Weights of a small mixture-of-experts language model, trained from scratch on English Wikipedia.
Size: 12 layers, vocabulary 8192, 167M parameters.
Experts: 48 experts in each of 12 layers, 416 squared leaky ReLU neurons an expert, a softmax router.
Training: a variant of Adam for the experts, 1451M tokens, 9588 steps.
Below are experts of layer 7 (counted from 0) of a mixture-of-experts language model. Rows are named router (the router's row for the expert), up (a neuron's input weights, with its number), down (a neuron's output weights, with its number) and show model dimensions 240-319. Each number is 128 + 24 x the weight over its row's rms, rounded and kept within 0 to 255. Numbers have three digits each.
After each expert's rows: a language model's description of what the expert responds to; "gets" lists some tokens that make up at least twice as much of what it gets as of all text. This comes from a sample of Wikipedia text that the model never trained on. Tokens count by the router's weight.

# expert 23
router:118155124149119139142097124109149136143139098095129133082099124129135104182088100118127152111179106110108148110117096068102140105119138087104143151089102120095138154107117129132078124140147152124135097117138141103105144126115102148126133140
up0:127118086134136135157210177129101106124130111136148126096154123153140115114146155117148113112129136178116074075131114130163147148169157147131161126180134079133155079166096134132180130096113196124146133103101150134134100102104153099159158170
down0:178103112111089139103134114151150171126115119114137091126123146112120122108158090139162082130098108139144128121170119123153131167125161148141125163130150114136145162153108125111151113133132145164139128122094161072082097145096119100165110102
up1:142177141136078106157132151153139126134104165098127132134105118135099123146100146132119121145136170136174158104135113158085142165114121123154128151168149107149082079142104128115107122129129102137119142110123147141122142121173122112111126112
down1:143117140147138115070123184153092141145108159131148123160125149120116098128160137128148124163091118137138103126101152095097185126119136132169140100123155114101140164135155139100128109119107137164115145139093108152173136079091156122112129167
up2:096159153139095084142165134141144141111092155139120160165120111135115143102158174182125091134119113142125144100120115086113121135135169152166123135111173107095138137107116153092159110149137133130154133106069149104109137119164142136142108126
down2:133161122126138133182136137134141101116117192154083169148159131093154177126147107113093119142138070129125147115098116108137128135130161171110099135162138114152141113135102130099151111100145086133125122137114168065098092120144160083124140119
up3:125142097125117096129135119117120083150122133107070128111118060177158177105140136116096084156104118146155102122123153113166131161125128106163108111138097165138105142121147129141149110112134122103129122097096163117124135173142146152138079164
down3:144176120104125126147081095105178130146117131155081123152139150126125163101117113144149129134113121125106136134128150087131107098117174130129129147115152160149138107098103153109154140135157126115126146138137116136157097108126132121143066105
Tokens after opening parentheses or table bars, such as unit conversions like ft (356 m), and romanized Japanese station names like Takai-do-eki.
gets: " (", " ", "2", "N", "–", "("

# expert 9
router:148128145107143135134125171162140089122123124135119126096091123147088171096101159133157115127140111140140145127136138172114118126130144147141140090124108144168090162103114087146163129106163105135125114132137147114135128166104121129142088093
up0:141142116163103135123141135116115120100138145129092166136181129143125123152169068089111119137135115135072098100103168078129128120116127138143129132155071084131093157083152112142106104163133143126170127168141108124126157173114114140157116148
down0:175175139142095125099140184098146080106161179152108128137139140143087126120143160154116084133086118140171137116118154130101162159144123125126129083136138137120130113096078091129108147117133102141088091151087139152119169146124158142104133119
up1:147112100183137097103118145137132123117119118126130101109120148142157095156127150103167166134077115157112125150129159111167116137100171140144164084131165146092090132098106128105130139170103111124130123122173175114123105090101140131125120158
down1:146109133113114106078137138141120128143169172149092129150127113129118145153168117116102080107162153137127126127067077071145131150122124128118079151094144116120091115175084130110128141137098118099136096105117102148098125161122139148139111107
up2:153158136137102094139125121107140123128120116168165170151145112115138140132142169092122120105122120158132133131140152142109121126121171089135155125111115130128112097106114135162147103178088130109137110176103068163106141147140141118102123095
down2:138156126140113100082095168133136145130096111100132167139124119137115145135087131118113126113106119153162142120140112093108131114146161125141110118114102119156134137116125137152137149150127129118121143076117087127132119100145127130107102121
up3:126110098126106124164142101127102117177139147079104121101154125175169103195121078095166100129135112138101134105154129092107115132127163086099088106136117115121134129109111114137098153119146109163109062157114158118139114063142159114106086150
down3:127139126151135116175132111105150092115085125149129171089155111137134127113117085146147130112155125149098161144132140136113132133089146140121173105123148106104150134092081164101094139133164138124135132149115117168106164122124152126125106096
Head nouns for groups, institutions and works after the, his or their, such as government, band, film, League, army.
gets: "s", "ation", " government", " film", " album", " game"

# expert 16
router:121112098108110136119162127154145103118108158108082117110168106148136141113103130124170129100133107109094131133128127144125141153137121132128144098129101149099106103127082146163209147114134157143139141093186134141100160140127132105119141099
up0:153130147129161116073137174169095164146183082122153133158130092142110116112126115126097106172093101132123143141089137101157138104108113148102103157108130120100117120151109140124104095104114124142119158123121120103125120132188097131096131136
down0:107098173121153143097116101155108147129117162131144121146146143174106139116137129121158099116115166144143111128140145131155138132140102121132117140134191156134137104139097128165159130158137132147140150095147164128075113124138145152133087142
up1:157135107167124097082126101127127143146135107165124145135147144109158151200178153105124186129165133157125153122166087104165144137106153105120140094138145138134131093143112133088084108117148103102144137155131150131128128116114160099130132130
down1:146164116160147141134108155104106143117145105151161091093141099135131130140114145159153132120124140124138116109131189126177121101136112157115126135153114155116127173160126171143130141100109137099149108165089109157108103099103141106150120126
up2:150134113128138134101127081146111139136111123131191152130157139129105125107104131141128110147141132148116098114134153082143102144101123154136101155149129110141148144090144098143139097088123105126153131151131123090124123118108138107125142119
down2:152108135107105133158138110128094123119118124096133109120119129136138110152129143158149156122157117122159114135130144133119076129157141112146133062141142124146179146119095125115103139099132116117159128159142122122132093149136134118129171133
up3:145115143136141121131118125108144137100148127122102120093131130087149137118130154095108123170131140126162173132155163122159143077123155159082111078160117108122133126140128121075116079145117090128109111116123126098115130117142152138150160131
down3:141135142171101093120109090190125117172103125156134126105117097148102133155066142146121101122110104098159108129090141136123136159131099137116121116158136104145143146087122166156125096150179107099108125126145157147146125138123119123156117163
Line breaks and dashes opening list items, infobox field names like Genre, Website, Occupation, ISBN, and bullets in lists.
gets: "\n", "-", " •", ";", "|", ");"

# expert 11
router:189134062118178114065127144121152116103175128138121136117153129127131086146178148085090142117102175125130155120149122119120127134180183136138134114116141120093104139112123130098123136157167112116143097119147172107139158161115123153133150142
up0:107145119145133086154151154106121211123089149146125151126119157094181148115128164099154140106143128153136123114085109091132116115098141163106148143125098127105108158118098142111130113116134153149125110124118108145156108111116113077149099131
down0:115157076144141123119155081160135126133143145122124165139139093092158101131142107147152133100120133165127111144107135115145120152114127157123142154100113148117105148125142174144119130124145177143118139181126118157135079137155122111116113110
up1:099124124118113102130154144125121122130119139146091103070119125144083115157107146140139129159131128126129119092108166167147099130100147099133100143119129122122126115116111102131154152119098135132134188108133137139140136104109104138144141129
down1:081136119137151145149169140157097130158137154109149119105136109151121152139104159112152117130135121143173133080122124105127177119077149147130125128118130124139133107143115144166123156132147119134122116137068113129103182127076095125088093150
up2:120105127117122122114125101114135116083133095152139090204116164095113157133112173145129109146118109138147151157087147117159137142125074156119104122166101144122111136137132149133129098084125118115118085115158162108107138110159111107115093118
down2:115132129130159138069110118131110100143128131129134120150135101164151120117144117099125114122116124124134134112150146110131140110163131135123117127153151144143149143155099103129119134132136125133126136127145110137113077134119120121142126124
up3:099121117160109091160123142226100111188118083150125125111098161120111140122126106101161142137143143140166115155113118119145151098132113154095084116107138173121123142132149134135083120124118135132155132142133131165107123120151151139172096117
down3:121156126149128118055091146148115117166149159101127151133121159093129142081136149135122130123113121124189115118179111094150142145153153106105152142169132115104107119169129159131148144111128162111099100138139144125126116119116124177118120095
Pronouns, subject surnames and connectives like he, his, after, until in sports or artist career biographies, often at sentence or paragraph start.
gets: " he", " He", " his", " was", " and", " she"

# expert 42
router:108158152144162144058115084144122119140077161115166120147146122164143121135148096126098130153098187114159113129146135118122159084127140163127137155151150124128138073116159096160105119107148116133096064144105104141125102110115135108122117146
up0:151158117118118102134116142137127123118125125129140148141135152125143158157132126112168124123125086167124133154132094165107141092094085138142135128106101132111109102137153114099116157170132141101135139126110135102153118111123158099127083148
down0:144155126132120119150103138172135132090161111096102111095094181122126090108132124172161109149154111151107134121134186155115160128162132096105080125160118146090112108077112126141157145151120169140095096132107120124111171110181082114125120136
up1:137130101105113096105127113107125123161089123099127140091096154092075091142107149154135141141153118119087131136130133109117173117170130157098123113133128112113143124111159110124170136102124127123151128147098141096150150140175110141123149136
down1:080142087174141111126143100142131157138136136101161149118162168108140113112129101139093071070087113128096151107175127123140124147123153135130103102165110105136150145133122144142171145125124159144125167087134102114126144100104140153120133118
up2:135108160128130108111115156142122139128124134117114159148114118122089166144092161131113067107105130183136133093094134115093141162135134124119138145141131153163113109124112139131159102123134163140115133152083135122114103087139142144146125106
down2:106107087127161134099114103135133127141147144107102147128112130087124121229132142075155141125109161131160177092134087086082118090135137157167123111126099104145108150142152098137122120095130140133130171134112136093121102136158137126132134133
up3:120084130092122126137128118159163104103136116125111140123128138119152100142094122151117166157130133111125102129148167134142112177095132127114145131129144148145106155083118145166105130125146103083092115116172092117151140106116138112157115132
down3:111104134150117139104111133111137148175127174180160090150121107123139136130125133109114160100090117136163096105137144186134105124113102126098136116126103076131147138127154133092183125140148132123080102113120177135154082135111140109175096179
Apostrophes and pieces of English and Irish surnames, often Mc names, in sports team and roster contexts, e.g. McGahan, Broncos.
gets: "'", "a", "na", "’", "ba", "wa"

# expert 30
router:135103116145051154149128163111122136166113125153066142104142146118115106117133095109140140158127112144097155140092129119110137135136114125161164132144142123141114153067145116154098112100110159148134137152109099100115096107138098142116082090
up0:099170095141113120090103124104120150114143113119104096121158110150112107096116159086151110118150101120129169160119130121125150131079138085156138119112122132103147137093124115114132176150132134154140167122106078168090113124107117136117119082
down0:150126109136100130114104117088131151146100124103117155149111133110135135115132131133151123133146116123094155128134110090171129111125102139143082126116133150156121128134137122120142159086177108094107110120151131098144142144105130144114118143
up1:085104156125117173121128153149120118152123122103138124101104119149176139164140130093137165106115135125169113088106169176167133150084128146088127088112130109132096102085131142109148117187122115106125151159129147127102131131154122151133125127
down1:115146173118152132088177138114139145124114140142105097140138114136147118150123117159128153118098165156140121145113155157163133129170077115141106172132100138119110119109167109156151146098118088068152133119102119098157113134103089133125148159
up2:138091151123120129119113078124117111099131135096125166114135174129109130097161121138121125141111137144185100129126088082130151091109124156125170128180105126130146125170100117068163126095134115117159183152110175083139121089119134155102118118
down2:153141058125081137099107132155133121097172111121155151151121163148098150105148090123138155117145091135072087099171099130141099127111118181125172136140100107087107138085127131122117105142156129138129129105116122100138133106133136106169107135
up3:165147174113150108119131105143109158139150131158122154150127171116104126149138111125137130130158113143081115089169146149094138146138092106099076103124091092152079119101093130119113140114107124080147074121177089125100133169135121112150127088
down3:186092143122167096120145159114113152165136100151139139129125201063114159137141118106122098144128124102132128096101121130141119129123105130122126104137119101134126054069143103128114113101140108115130107108121151126109140176140151152137111132
First pieces of lowercase nouns split after a space, often compounds or species names, e.g. brewing, tortoise, snake, cartoon.
gets: " ", "s", " S", " co", " Ra", "ra"

# expert 44
router:123130128117141079113121112146110141134148134129176163164092120072126107159153161119135151157125192092110144125138152126127170171136119148168153108177130106145124153151110079138142093146140154082154136175155136132085107165129136118153116141
up0:094189162144116119123163120158139126155143112144117131144133100139144119142125112184126115113085128129099082116115138132118138160095131129164094134106146163155123105140146133113085136153128124088114144079141149124102139152135112095079122105
down0:118131175114107127148129097157131133170103128135124132139130117130160109121120153141133139133156098090142112082117109129135094121128114149141145121133112123108084142130151138101116090135116114086149127132146144149136151136108172113103109150
up1:109115135131093139179112130088150134130103150101124137105110152135106138142117102137175128140138122141114108129141111165142177153126137140190147147111111170101170091106147188124132125167112042126135138131152131099116121110101135111124121152
down1:124177145136126133060147151112118134103138137096105148131158072094132103162145145129152125148152084143165156106115131133128096146126088146146142127132181107175107151121127141133154094137104130120103131102129130102104097085148090101125117128
up2:118102099070112161097112159166089155125098154146114137153103114131190138088110129136154107103149137126128138134130132116136077082108135139076116129128160111138150120093095135118114126124153139129081113112136139124161146106102121139078106138
down2:127083087160112120117153116108118100129084115158136115138101184112144086150154139115102119142194100130124134106130103112167121146156134111128111111172140119138123155111161138132116135067145107134116125146131115165096122124091130143161129166
up3:151133137107142157132116176145110105120137134103155137166123158138132151110103133106117109078144106115082099081142140165095126108154125170101104114110139175127132144135107103093110134133117134099127157139160111120150129124145165116165140088
down3:120074133139135143135124140157155156156119138145174117136116115134178143112100111120095082136096169155133137126102098124103101088141093134121139131092107066078144129154150101103129122156165150117105169111093168115155138132140120140124117133
Possessive and personal pronouns and conjunctions in running prose, such as his, her, their, he, and, that, while.
gets: " and", " his", "s", " that", " her", " he"

# expert 0
router:145156128134102081133095166143119128116141096162105133138127138145110109083094132099133150137126145088096124107120136137140138153103145127114118116148141117144096125122128122100098142135146141140153084131189139157158112151126128116119148101
up0:127186088098121204109097126142122132121156128145118124131136093155110142130111142125152152114116162106148094131073106160108151074178142115120168150156177135124107125133088109151144139142148133125124109177092130082137157132122117101125115099
down0:155093122118156101125132160134135064117120136120101116158137111136120122106088150119078129093115116129119156163104092130117089141147113134137089170121126192140113129138128156148115125158158135172156119119112099142106116157134123129154154130
up1:134094134138129133161158119169168167132169138112088143139122164098114109176155137120144147135157111154131098142110093125105137172100121106160132169134110134071125094135124149109081106141150130109122102111077116118152116121132127094135096115
down1:154136130140103104137131102137081120118061149081134109131128114166141121163136105155117104144127076108135164153137095153123146107171110063149140127118123076130119151134093162127142131168062108118145127109191116138153095142076143165140103124
up2:071132106130141148138155158190137121102088081128158107124144140151091152140109102113143113128111128131151135137130132141135113144126115110103127150138191147054080127162092119155132125179132109151058120118099112162164121124136173107102092152
down2:096122114112185114140148172130119107158115145131137095064118087164146109153142184109139121166107140129133142142157115157122156134083093117109104092136127141116096141094125115133160130155110134109127103144204162163123083106081130172088142138
up3:139133086144131142146131127120148173127142105148135095130175123102113134135133097152149126106145130138133101168106107111135167125131148141080101115139142157129137084119114113132137102130117166098149120123092156148145134078138135107110103116
down3:129120142097136132136125144127128095089121128156121124183128102145124141126123104107121102100132176157125144149163092172151127141191123145141090152160182120146124161125135110164144145116108143127060109137109135145084131083173104101139111125
Line breaks, == markers and first words of Wikipedia section headings and titles, such as History, See also, Career, List.
gets: "\n", "==", "===", " (", "S", "B"

# expert 17
router:121164146139120115103175155117107087108199179148109119120140111126104102155164132127134168097104107164105115128134117124154105167091159136112123142183125143127120129158108142158130141134155131152120154111133156121167148137108095116090102122
up0:159129083108170106124124151130139098109122134124116178179099141095159163113091156117113141127144184106130109137133098150105103131155114115159152092107108139136109134104147129148155115175156113161162117155144141147128127139129151148123143151
down0:141085124109153119088104146150146133145104115129091126145098123117138148136115142153109144142138116147152135124126129123117091135166122098132122122132138126133117145128116106128106130156132140132144110124144124124122068128134122138148114128
up1:099147158128136091105127069143134081142141121161170143104128148140115122122167079145147109094143121146090104150096116166165145135156143113131117144142132123148125103166081123060167071159131100096095148168136141130147126111139138159089124109
down1:122154128198132110140145118089123153108138156106106116166093118099125132135192151154126093148101120121118104083118110123155119157152073118119115166141092169115141171142152154091145125144141091114112145144091124149173099133120092134155132110
up2:146116125169151126116131108091134088129150146151100094126136163152142128145113126117151114098118132138117128106137112141124119148152137173103099146092137131168108129075124087130130147095111096110143127180126124133116138121153166109133096111
down2:114122120129098147098094140141068118124166124165144124129112131131116126136139137182139163135091165103123130121165092113136152108146136171095174167189147109142132103097130115139140098144108159144113136132122131135094135115112123132150087111
up3:164175129120147141124142099150113138135145121110131145098165109147142121121134094117130120138102127159158169128133130090089156111138126102115128139136150073128093160092112160083117075133147174069133111087109106135180138098138124168123117125
down3:129138114126136092103112130100131136103193113079134119129127110128137136112130128167169163150114131122120143101100136147084123111104125082163102129147142090142094134142124130163146143106146103147159134117110131120140166104115155125127130126
Words describing a person's position in biographies, after as, a or was, such as appointed, member, chief, politician, former.
gets: " a", " as", " and", " was", " an", " became"

# expert 40
router:132130147164142118162087100122141137115144114106115129076124141091131118137106164108137117115137101115107150125086130136111079160147111160111106124120120113151118130131148157109173116119111135137133145106143118111134138153127154091120115094
up0:107119143151094145123101144111112124162127136145117149134132100119131161100090124168131133144118137112108107128135104112164139122119102149145148153098148121152160156115131105144114151124141153150139122125144172110133112123079117153140138131
down0:119097144090129098107133143134129159161125115178126140107137106152141135111123112150140142137124106136128099118095132122157148128112131150136142107137163077131181128139108136133126147174131135086109123115140113167140087115108170109092160123
up1:127139153088087103147167107101049121139098109115126158108150112120119104088151116096118109178144113112132123114124101140182091097150125156152092101157159130139128150136133130099126181121093134144105130171127137097132120136116130130154161169
down1:133142119164150120118160110148120163145155121154127109126147139137143137116140146144111154102138151174147117134144123136118156102093156172137141152123139126112136113152123155166115055115141122114159131113111132194128123096107164170133129119
up2:120170147146110126158177123112075171111113120129118125120115126114131105130144113143098142153121141137128089091132153159141133114144145100104119135150131115146121123132112121114122132104170110167108138151151106138128127140086152131105175206
down2:087122148144116148156092147142130115123116175143096067119118131118124103095125134120090105114095124111137147125122114149122091103134121102112112146124082138138138113137154106135135132128135115164106105099148126127099128154113135086139140138
up3:150163110154175130119125099136133095133174104083114123160139143132154113118143131130098134123137110089103201092106122145103155154142137143141119161148202154164141100111142118129115114088109137132147139129127118176137166120144121141141118165
down3:139130114080123165100159113149148134136073124161141149127155158122167136077161113094112117122094156157151119146136102124136091137127126116149132127079132169155129124166137131129118111113146121125121154125140137133130148157136133124147088149
Past participles and inflectional endings after was, is, were, such as built, located, used, -ed, -s, -ing.
gets: "ed", "s", "ing", "d", " up", " used"

# expert 8
router:096146158076117077182140141142130162078146107155122135145122091140126129091158151115110086125101163100125116120168106121155123142121100115109116135120097130139111072124083168100096153168121118107141128114166148134116145116134115156130133153
up0:139080114135137120133130138109139067124114138150119118148146133105143141128148138153137134096161131142102103160121151148124130150135153149134089107121111163133129148159125136107137194155115127124177102114136129102157134158110131111185117121
down0:133107139131129118130169140147123132124145119161130171119089152123117109094136146090106080127135142131133149162152124096138142152115128139154086102137122182163155176144106150117100115099110115091125099138145151118152102132136152080160126135
up1:180079141096152115094128112156120081133165134121132098159147138123109143139141145127108172103131116132113095150130126118151122134137117135109162127105126134141147079130197120164133133142147148096124139146155148137128166160162119081151137126
down1:134143129124114096056113176176155134116133143156126119133128165153153092139153116098157085106125123114130123145118137113121139153110118174115124148153097131136152095137122144130134129136125152116107130157146144124108064086123138116147108126
up2:111162130171125145101129136149137130179107140089120170128147132126119144138143123137080197093109106123179110096105175138108185139104160080161098126148114111122149115122140075157140120118142122180101118110149140097091077095144101106155168089
down2:148090140108145132088112119113121105113100170116145131133135109108111160147116115165146135093125151120065112187160116118148099140125141112128177130160089139113108157148115100154180112151112142135161164158122136116094140115175103107129126142
up3:116156166120165077150103122131122080090140149103125134144112108120183133151115137148144089096132132107128133185124084157130114097116101155134148127170168179109115133123154154133098115134148143129108143124131130150107136129082121103092155137
down3:158126122116124121076133092127095083081111082136123166152114175138131139096130099146099151125112111086158171107118114126113140115124057111157097096158116107110141096149111127131128118123114094060100108124165121169141188104132163145117147155
Line breaks after sentences or headings that open tables and lists, plus heading markers, There, and year digits in tables.
gets: "\n", "1", "==", " ==", "===", " ==="

# expert 21
router:114180105132136105200158146078158120116137093088133130116139143091148123122107122137122083144137123151119122098126114130166180095110131175139113111093117126149143150137134149099131112111133110150100131128149173143148155124125125128181114132
up0:115193133109091125131143111126107114131101151113120148126114105142097145160103107140109150135145132142093142125153136131127111138103156142156136147156104072120110124102141135120096140099168143136109099131102124126133105142156106077125171154
down0:142131166154106107103084097161150117118077165126139133104146138101122177132149109092088135113145132096171134095171105088108133132119128118128144132153130138126163122149118079109141102145167130102114136096132117127168067097153129125162140150
up1:131156138128121109097158095148132098070097095133116088127156136124125049135141089160122125153125110139124166148149183074125145165133134150154114118181129108111159139094144114152105116135151101086124132143122136129099131132182127157123164170
down1:146122136129114100128143136138134116094133140155097135159124107125136135107150118130146096081178106131112093155113142121086183145085124126129132095126140145147119207124157169135142148110163101131127114161146141124093133162198107132138154118
up2:120088090139134100056137137124117084087150121105151135099147116153099109159134121120144113132085150132096112145154120141128098151104055160101123137160155125113126168138132105136118172165128133164146091090144141124159122154137125114114123159
down2:160116141128098156094136128124117138116092128172108109133107123106114169145129154136141096117136138132128155130118158128115143123074148152150118113100113113137130101145132135149114150127111140109130160105154124135105066126128122137152130133
up3:110148160173109134091169118121091156124136114116148132135154154136096146130153105141116137120135117140130132134138118145136142147153129115088109127114143171143108116133096147142092166139101132147065122134145097140109153126107111128125155136
down3:139172131111127136051125121122135095156151127182144082147143172146155151127130119081127154132126164111111125110146161117128135081099107148129084151123122151140144109142121157119108112154113133098133181126134132132122109106118111126135183154
The before competition or standings terms, party names and table cells in election and sports results, such as Democratic, Turnout, |.
gets: " the", " ", " The", " Democratic", " Republican", " each"

# expert 33
router:147140129140098122131127171136140109135149150135092111143108126154121133177163127080141135106118131110140109121146127098126135147109123111142124181145126120097140122105134109139083117123156135130130130102123169108129106097145131133126178125
up0:113165153178168131171088139128129109132103131108113166149122125154123143134136127120091146127133141122087138155106139143117190141115146126124099119140116155136112195103061109128131073117077150098122156118134152129150178108086179133121155136
down0:099120125130142164110123160112150102141154130158069129122132158155166124186082087145142117116121113118124123140088136100112126123094096174120139156137102141125094165075120134128136123109113160141173179141126129146110131139108125145116148183
up1:147132144098132173138094153122105119134113138050147132110147147112102089114122150170142108108099149087135097123164143194114164120106131121144087116101155131148146153131143164154144158128143152134104113097122176130120121116169054165104132131
down1:169103076141117114128103139127122147143133132132151107133133132154104111112142122109125113137114116143122171154146108137147177148127075087128153115127139153136105112102154150128147180192112083180107130135112144091089147151104142138124144139
up2:145171078150115146136064124172144123091110112114122138138095148087171118138099113161139128105142136136143116161137126153133112173111131169109174157135084129121145140112108080140150139117095128097101094177150105123164142122129121119146121118
down2:095129157148128123153125108149096109098142075130116149108125091147173148075108162160146139110151124135129138109097111122137131106136088132089079193139124152125128145164159138138162130108114158121098138145135076158093080130127148138094112137
up3:133128123084127132108178120111138173104126119136107123101125135159079119127108113150115107132146129086134128145124103109127102132115135154136132098070102124086068116146097117132121099126122132121121142168163114080143135169148140128157147122
down3:139114110123166155114103119130125108129103134102157118115163199160125114128124176145131121114153157163113131091130095156156114134154131130132142131140074134112106131157119138137168092136128127128103124107091056126105134185133108153147124125
Byte pieces of Thai, Chinese, Japanese and Cyrillic text, plus spaces, parentheses and pipes in tables around such text.
gets: " ", " (", "า", "ก", "о", "ร"

# expert 7
router:164133112102164147166106165111129138105128193101070095123149160088145126082141154108098110126156131121121159130110145124124101127119135121109121102154165097104156163117152157111128159121145127165147158119160130126105189143160099155128135141
up0:129099108101097137138147113135089138136098076161156128113119128117118096103081092086153117125110209159113086151081142118133139103158145105121144144128068132092124180130147124143134132133124156099139117127163136107157109170123122077119155114
down0:090150088129139110136122123145155120164135114140144112144113098130094129092115132205129111143122100120144130137138183127099137114092130151121139133153153146117145114118133146140118097124166124131137140172141145084117112126081106182097104196
up1:131100175142130121144172097123124113139143156161107127081120170130114160115082072116119116142147130153097135143144149121150129131104104160057102128097132161147175145107160111139104099110128105101114122169054101114095148160133148111144110112
down1:113130152145142078099099110144136128128109139061112141108150137080120111099157076124116188102104165106079162158145095110159144142115142077130129115105123114125142134095135114165116091117112139153164160153137113116127117148092120139121135107
up2:160158095122156131133127150100102143105148134121139124147162062128120111121156133157142156139131136130145058113105148153149134120140147161121133130131125101167115108158133103118165115143149105165152090116109111119139145115125097144139095144
down2:169118077134131101106090132178117145104148137115115109114130091143118107180150114129159098174126182118118091145135117117152109142152124148069119125158136108157139115117127111142145123141149103132125104156136115160135103110121147083115128147
up3:118110129076095070117100140144090159150139126142134148143063145108134101155129108121162139122135119161131116147132137111159117116126086156159125136146117157120159113107149160134152173164154143098112122143114107109133120157078123112138188141
down3:124119132126114128073101128144101141130122101157124126171125093129109133128165115137110113124122106127115110111136135102134117120117148115099122142138152160118108137140138138152126129150158129106125127140124080132100088106126126129114127146
Function words before verbs such as to, for, would, could, not, and verb stems or suffixes in running prose, like verifies, enroll, utilizes.
gets: " to", " for", " not", " be", " was", " would"

# expert 14
router:128087093121098094195126150084116133114117126095135135101149119078118132136132131131120115111155053109111122118122142146122125153114101111163118108107132115134116178114090129089099125143144171125094151123122132128138085135143129136110150128
up0:150138122128143137141162131122093115134111176151121110128165129163124131121143129087155099189106109124116135076101126153136117141171148140149105134113123112118138139125111098143167122141153132118133158152122128103139126148148138162115164104
down0:148126133139105091153155138136114142150126145115099127136097143160122112151099122157117142150125169127148132112147149088120159128146133159163108068164155139123130138083101124107106097113142106146096095136145127145065116158151155164159110162
up1:133128130161132103083105101138120135146142107118131137137168088152143139095133076129141156128117086118126160098133123118098114115110161121106129148111124153089128116114137177150118088074134146128116112149110140119134151105172114121140145100
down1:118098120147132120130086103106172150186111122136106116130142159156098140155119124168090144066134123146176127134121140129105115104101162114149142123156152137124162102148080077165110149111114123097099117184093117135099156113148100136122160113
up2:098139105134114128156128162150107152100091112121118110120130126114108117150129128119153139096106100150147101142180152049123132118159130107161136141089124137162161140099143137088130149162127130093121122159101137121114094146108149136147140110
down2:102170119109148167087105155158147136119141139203112130128143132108136186112176120126162160135121125098147182127122108097132092133145096140161164132110144132123130146115175090141102131125128122156115110180126119101117100121137123116137146134
up3:092179122130103135097111105094117135140133140134114135069106121132101113155131152154101108149132131120128147104077165128151156129146146118131138152143144141119109190129129117133134101119146125123115106136139105105109123114179114085104098123
down3:135159075167165132119162153110108127123149081147049149138102130144141145161121090120176146072145097123135166112079109145103115114149092124124140148128141182113073141132095161116148146143126157140126148130163106133140126156122117133119121137
Bare space tokens before lowercase words in running prose, plus capital initials in taxon names and notation, e.g. L, D-amino.
gets: " ", " L", " un", " D", " over", "L"

# expert 45
router:085112121119109107172149109136165158152146111154104127196109124048124221167115170131118154115124080099140112127078141108105090144096116104148123077114131117121100105103121158116105142138123150109111123111106107109142102157107129114117109125
up0:122106130178131149047132077135081150124117111103128171130150123141131092134127122158109140097115144157113127127101118120090116141120168161109160097086115148087121092151098138115147073112101093156112185115100164127135130133078170089160109123
down0:087134131161099166077165136160191168170111110129151160134125115134152125114146109110136109142113106099134121118123159131062131113159091115083137112134140147114151117128115156150128148139150115093138079115133142143148123109145084101123118141
up1:161144126111157104096099130135115113137104155121121142103146105145131121155156142170145099096113170127157089115178102099087136136100110115113144167137146149135158143156129150169134143135131124157138141066161125118150168127155087158098162137
down1:130128130119127129091083101141130121151066108169140078131118123117100118141115176135141096114125123133164128120151113115102096137151125112116153123163167136136152131133100118171145099091151159143114116123142119128114100130151137145151087143
up2:112159127149128121142131120110135136122162154130110130135129122146111125133132139112099141137134131170012146145180138173113117096137068096179137157125135120119153133125126112130154149144096140104139129111171149141155118115164081154103121127
down2:100120099139141129147166190110145141116126121132151121146155095130141102150153141105146126139119106144080128104109113177120158121126053102178122128089091125097122106129125126109162160108090148110140108115158164142131173138108110101136112162
up3:104156135119152130190147107130107143128116118126153118145138116110150140097145156110169127112111130127146144156134140149124133148141144112167147129160151140174134132132101125135151153142140129136116111149157117127121124157149130146140134108
down3:172120139134162121114126137116109124151122135157128139129127133100146172129130139100109135144118135149122106139101162150130120125134134147135133152131126119157124136137120142142115120102124118139120141133146092156156092154157129138141137134
Function words, suffixes and adjectives in scientific or technical descriptions, such as delocalized, isomorphic, equation, using, large.
gets: " of", " a", " the", " and", ",", " with"